From a checkpoint of a small mixture-of-experts model trained on Wikipedia: 2 picks a token.
Below are experts of layer 6 (counted from 0) of a mixture-of-experts language model. Rows are named router (the router's row for the expert), gate (a neuron's input weights, with its number), up (a neuron's input weights, with its number), down (a neuron's output weights, with its number) and show model dimensions 0-127. Each number is 128 + 32 x the weight over its row's rms, rounded and kept within 0 to 255. Numbers have three digits each.
Before each expert's rows: "comes before" lists some tokens at least twice as common just after its tokens as in all text. This comes from a sample of Wikipedia text that the model never trained on. Tokens count by the router's weight.

# expert 3
comes before: " of", "s", " in", ",", ".", " to"
router:165118160132124157106099107181114109134087123126134163180106115163108121181162074087118088168114033132145081102115165131140129106124146085136074084130125101146135142135092150147125146170129127173088113192080113140079203063142080123154195107123129060137119123133150117090118097138118114129115138169081130126081147198142178114157093127171120086153155126131146158119048092079099120103168
gate0:073120173107094137131100076121079068088131158112167079106154152192098138067190083184123125140094103149120181184181088121142088111124113137136136152137098133134173100119136143160116098130163148133142094161114158149087108115120188134099131092089132154074122139166159101119151133172051110110084143161118215145113157129209131089117159102094111149127122149182157139081117140169160111092122
up0:158167171113095127097074108179143122100134166107135133163085124177107081052124134161143144179071089163133219149173177052122141105135158098182184163112130137171158184113152130099148123148074130106133102074145070132117169148205159124110165141121083109117105117123164133120158126171075122062146146133125138151095140128162139086121139095093114120160130130142127114092125161081090163109142
down0:079100130152169136094155108138131129067136135143053133141098114129134093029153151207148182145153112119162125123124146103107136077148145107103125144107104145205108161080068134149126086087120072060073036113087073134085130168109138143120120143128164111156104094137147128153106131121165144112085133120162093143177132146157116125100190145126077132112123125127170118110119119068129103068156
gate1:157205192056183185182085112098044174133124131071138076099144144152136142171119158174166110071152141157145123116120139127139131224091122085108117168095137135121096110154078116096163135120153126131118157107136135163115097119080138161159095099129180074181130136095107125124098069192132131105052149118104136141120164140152117155132169123146118115136142115078113101106134130095129126168147
up1:084155074108186098142156136126170096161121164071135174157127108122114128152104171117171150129129114186096157093073125107116143114098089160133135143110119074173158097137141135106083128137179110082106207120162109147072088148185093173155138127177172093055107155111082105126136112124134158124141128114074101117075109109109125123164163146167155153197167206102132122140099093107177169139169
down1:117139132171167119113149154131102124106096146163101107172151118082170129137145126123127089112078202128151149067161144132112095105184188155119160124151173105178118140134174117115140162081115136136085132173076147098084106114159125146190149110201139027175114135114093122117137152135151126141114109142077075076158154152114132073184169174117152093065159110127188148112153170089168141131122
gate2:120123031177056064140120118103083104099133122106154096112124146188135142122125136100147072067111125142121087097186155129152117096177172128104082076085111117114148167090122127078071180146096166151167127099135158117111154058160138119088084132131189123132130109132144090148204114092139057122168125170143169136108094143117163101112106120127161091098105125124141159119131136159198151123127
up2:080152113076114180150090153069148214138103123150088168115160165129133043138153122118178113149113165114145146162168113118114116136153156184142169149148078170139099092084126161090099131093155156126101125099113064177128099103118130132150192100144169118115056114185101215105080127113121134117157169105133115140100122092144126132124091167073092161101109170129121186145101115152076117130137
down2:153153203137093170090100155117207146129159117143183144148160106124163151108108140068093197112145139132118153176105156147115106158061101133126089118085151165109176169083089161134172106079140147106132137140153155169171138189042124144156136092142153195134214124131175118092160122105137146085121166135114121143118127122099117152174108180182130137132095154187110157110094134135118147123098
gate3:118102137134179194093106137177118147174114117098086104140112167132116139132167119070152127151128129167099126143122166173107151131088181098129141134093101154068144083127140076069073168117144146135098122166120139156150069109087164171097107132121184100091135160141169106166126122151147080072039120159121154063064171125187166104082113133142167091139126112106128162203115106103105118147103
up3:112089129117138091086128138098133187114107111126125148072097108134100126128157150128127171205115168098149133094055085113168027193101112127124170108130142145171149087152194118168123121095107168154100120164128192113140092118155101118127097127103104079149119183137091143153161107136093098077131156112162104128118132125083135096062084093126141147118154140178097082145080119172114072075083
down3:150158137158139094125176045179144097172119121144102150167156149163125087073121129124155129117122166147118156128086077186170145099095126092163092160121153145145121154141102179109096156136136149098102149085180124118168114083101158115079158160148086148110138086079152108123152167091124138131132151115170191096082171164076157183197137134178169119089142063148117161152100091116108187167093
gate4:195103146123061129101094141118115108154100067118132204144113135097138146124069042125100159109109130170142122092099143134182125064103141050129146123114074112100100114114116152180163110178120076119141170147137093122139112136074129139139128100112109074110149148087155110058180143120160139087104202147146117154118118144132134173109092111138141099128122117108153130155050125080126144212155
up4:131188163123183151092111084169047114171188048110135160108107076113101095098111075152119089193098173158133083129114098119133075129138139169094124136151112126158149130192130176150115127095121152098110168159165111161145099104130187130068116136129132095072083158175101144100152105132128127133117201119097146106140046165145106160153118124109122167081126161109130117150147185086129118141140
down4:114076129093155091106137092166196127199110183131147132109116076126118096053112117131109130109079121135186149207063101177122121171182179181130108108109122194127134126142178117128182090091128121086101187138128113135109104127102063120119140131113094133146122142098173119115135140135119107098092135124107148142080148117116134145114131043150063107147099225152157146153102125101137139130121

# expert 12
comes before: " ", " the", " a", " re", " be", " was"
router:098110142128112149140150145096152148063098156131140173184133093132081114095155117118164096135082092110097116137138191079138126173127115157137074120114132104095136087087086112150199184164073122152133101164090131168062137069146117131103119084116170145160091100122164089129097136198093085109128157152123121041121109151180189135107083160139142118140163113168199112105097137122118101165169
gate0:165113202137081134136173120129110166161103181103167124121129065090136107137151155158075144152091184135152151125139158138080129120078114122182071154113149114120128128135062071102154167119073134138156186137114138151097141126095137125169204202086090142095154090136054126175134120104093120132210124114126142118115112114120194149123122101110160074190124152141158082138105131108111132118174
up0:157146097108174085179091120143152108097078122149103092110087127129143118134124081154161106113078131117113136145182138223120113143118150126175109142092144107149194088116097174087166118147099112190107157069158096194105108134155138184103091073179073086130126144177172107125134063091140123104126120085115127177117092095135149118120151106129089139088161134148148120058185108139078128176139
down0:120082102120091096129086112196171139094117145176095077155104165112141127097087108125173107128143107142120186197199164117149112138081116117107134065146124094088118132102075170123159125161122116149114163125107085166160155141119099193165139137092106083194111158091120144136144133137119102087072140124169107197102171133077095159137100161064182130141138181121185103107129109157087086149129
gate1:137133095107091124157158195132167111135161140114113078136144059140165140107057145168122098139163083146147156142163104129143190163171104157076130136138204129163111112131095133123151154139156122156120111127074118100133143122133166103154189143145116162190171152090171083174143130134112086147154175150127080102133131144129163097124084088218189102143077105114112111196150123111055156132166
up1:162190109172093223162136100113113127173181144063137113149147141148148170178150081110147125115125165137158135146063142165129173149135108095140198117169116124142140133144128124126140100093203113102125180102132144148135170145046089123157154146129083141126097165093114093150160046080098109092097139113152137157204167157122106076129147127120124144093141146148148103113183069141130106155104
down1:158166170171126138147108127124144177155156153122119119148069081186118108142069069158079092102185070192071135147127163074116118109122113089069118129123111127106158135134115072119030116154143084113157107149141145140148176142104057128185165118091132106113152146069138112120140122095162089099159147121167165130158154164134120111098150106131080111109115081117116170169116095094122071074146
gate2:147157086147149138128104129115149101105135069112123109155067145086104134046136203129108191136105143144108123092159135216136102132110167161094174171167099132144124112149179115147085122114153108108131145104161203162113210159172075147110054103092156090093156145122136136103106110144114171112101120127126133138143062082141107137142134141173135069146172123149175108100144150162147065148162
up2:120152142144149147062135157106171102122136171160130114127190158140145121144099147144084118134101117125102122082090114075058083099150152162153150145145100019122104084165081152135141140116104116160201095095075164166149100067123174078133128113065170120121119123088107100164196112166202080152116154167119116129124169143118121117087174097096125118184105138157166150128130117160139158123114
down2:141133142165140120108169157179069126153135176120125153164150112159093108172149128127123115122105165092109170108098127111154110142119116133053121126127094082164069090174185124146129082123117131098122061085145151136119135162202180131136114162110195179103132112140165101138149099156174063098148140204183132098103147084090130154112118073128102131139123182069098168170117170187128155173115
gate3:136117075119120165115055115124142122114149127116111146123159098173122083131137080176109079109110190117092156110165098085196119120041168137133106103132141121098090135084143141116151180134075143186109106199161069127090153108119121143073140105153111128139134174136131162121177137168130153110157134192209163146176118120164087153156107122064167108136126119158136133094146169112085103179176
up3:098138149030203102120091177101133129127164123089152146116153181145137118150151187086110080155217158146101128112152150087074125090141157114113129144144111138174158162209074161101121123117097174109140135096136144160155131086106098104159104097158159095137091148137132123191098101102111087167152132119083104145145118160161117171149089142144114131128142125075096120112135146175096072045110
down3:137094181124141122100117127150111132106123112122116134096153100145138158128123125070099100119141026108158111124109138104127096107112093124099210095114130173134119177104157195141096110147134157123145075169101093143123121113198113071148192125153148152128207146158133132202172109079161118181121125124054102172057151129150148131115092158171169136134119165206108151159109154123102093137113
gate4:113057178149137117099150128125161104114140090131111204122113132102095165122144069095135097135144082202124109103070169170148130177175170174121173128088103122085133138114149091122199148105172118147082131140146136158157146138175175080135118067173123125138152093130049136136148079135162134118139150081148174128101143089106096116098126163150081142173069122109104108149052117127169144132167
up4:140163160072111091138164115095162153112100111136100139115204134127121136126068184164148139139106116106121110051126186134070063087182170132107109095095100136121155115117122085124115163227101135131122145113122112129101145111137079102142128133106153144079135132115093109120076158113162048080160165162148174151141103108062108125117099182145097117116136203143113144154202085136108135149158
down4:149161114113076089152090152152122159089107191089119111104140115125078129151099195136150154118109097150103119109200140137072100145118115174077118146161133113148114117119200118175091145145073146055145156093133126136114116131138075143126107090156147164158148145109057120178071135121116054159141163137109134152085121131103087088113071123092171133065157096130140164106160118107164151221110

# expert 0
comes before: " ", "ly", " re", " f", " first", " st"
router:139089171160099142148175136116169124088058205122127125160116098159156171176159087091106109169079096094102123089118147152195107172121140123203120143109107085136166130055130174121147167170150116161182091167119136129125179140174051118113189122148129131089137095162181085079133101106156130151118188174107115112135125133161114147107106155181166162141131170125131143156146108153127157131160
gate0:178118041162147184194101132151120125129110144161129140104126084144114138077104136111124114153108139144152147126111197126174154197174084152178159137127098097211179174143159141159133176122140120086132085150101124149155126153075137159124155125129193184162119153117153178103080151091105130168076148134099116090136159160201174159130115146072113093117099131130111140111176106102151082110145
up0:118185155145150090190145113124160156141085100149107190133099127037153161132131114085153128095139145107157174138133167081123101104142138117121156130099128076119092104132159097124220121160164154076086102154094148117097118170118139086104152122133142130098156119069095143089114047057121139129143099166178131170136126110157132160145147165115101161106091194098115152079183129162120117111200
down0:104087134116170123098129130112123077103118137123119135101150083072148102120140120106141140144159057165085118102120177157140133102205107146123176000125150121178109146159110138072104112136136156187142116150138149115140138134191147078153146124035118095139154123161150134112113068134137080128152137118084129139071157174097160063147102089090126121103113127092163112142145088094163135123143
gate1:172120108128148139181104150077137079176182129124143180168123112128158167134076132153210156140170141091144147162118123123111144094149121132173107184156163139127102098151123072084181167117144176154127071136064146157128177172138165150152139119132155120089160094154090032120151126091077156163134113155070105145084135096098113140165166120170062156094117161117166120163130126120168167120128
up1:120107072144162161115129157114127103150161114189128151115087091082125111137123110109088057118096177134112124084208125166051119158089086164035084151151103150117109073101060167127064133127114150099142163133097123078154144158127113096126136147078168095100096193180182110115113159080089155109119101112125118147146166129120118125133106127097110092187149165122127145195113122149116108126139
down1:136110144110110159162162143138171066102130064135173149150137173160101128139107116080091062072168193144118118102110145098108122146138154147141126218133119124096120104142158125094093128104094145113131158096116082070167136110100116138193131142150142201152103071176144137146140128135129119055116113106068118196116197168112155091147072066151159127148154111146179112133156137093151090115099
gate2:163117129148128106151119117148140172145132115127124118088096121154180178098157117102173145156151061131087116160109136118155161137083145133179078114121103138105192130081197123222120141066143130122140108168124140133130129125151091127139194147100123125069142160079144146128075086106084147084092147169113189127131137098131172151179086160140113139091176212128141078169103150128187156120187
up2:098133221175117101119162079080142139154115159123099144164134199066120068173194174129162101147159098147151110117108072141121088164134163113155142196134110148134179126070135106154104093113128172113098069132107123073095149185115073105102112072099166099156178124115154105129113120143162124088136168114114129130141180080175107127124117128120159126192124138094121134104200135124150155108122
down2:152131116112149147111068145153088118081112080126120107139129093039090121160131156139176086079101136129129101139135181126082101101115112116160107060137132087111146138108116128138105111128121146118070101226204130150107135111152141120182118112158078147148144108139081149096161138149128133180150054086116136111096118134159145142136149175106113142155187034143062159114108128079164144133069
gate3:143135094084111107142127103156137118060142143124146122113197191112105132157168079116164126134139156103092157104066146119125144096100166092147197121126165125161159085132062197128088117146195125137128111156110118125112127156125183068111168138135091116081156134171102204144132101080097112159163060101072139087166078109105105102150112121147111096084166114102108136171121099128115048146119
up3:107136159102145173144104188074129108145196112118124140104187116148141134135155017144132152138144131165110141184107126107131137154121180113109154133101131062136177156160086144074152087119138128173137141185113144135173137195168146140175090099101134241105145123155175080116077123170168138115104145092136128121131121139119112108137126156160166096149181143120121126135050075142139153140151
down3:112128098155134097111126090127073092160107167122159139137104143179153162074078047112142132109143157139125170151115113068107136110098124134165112110105142092129142140177150189096127059104080129128139116112075174129125206146113143151096102095067123189125129083165090164148148163149164135071079157111103149155087152147163087108124130148078090119126163108114141067117116054193139098138080
gate4:122151117108133096150158106157184140111165169152126095150121141110134151128130100114071098171157185087142116130143109151141137133100155127092171147133113095097173117096161126101143153152124144156106124143188172129124173134115091141139167124121225141092184083166168139147119160049184138181103061063071164099120141163127116092112174057137136137138118126073138137152115171043094138125179
up4:165114092102099064150108154152109179175042128108114091096153115134119115174116126138110111174127096149168136161123138085119096125142062120146096126081145116141144183083092174134068142194101069154120108118171114143106155178140088167134129166112166136117106044117111074102125111131137169138142150129133145126115110063133094144125150116181133045143135153065125117087135168132112076178178
down4:157160105175133127046047116108121116146116163188196162087137112145148125097113129103149133166131147089086141156136149169109099171181159081115115140188113134135167065177121110114146151104129150162126136119044155094139102145137149115105111113069122128108126105042140109119148111080190058058149076138104101163121093097095142133146083157133139094127097174145128127120109137147080165104142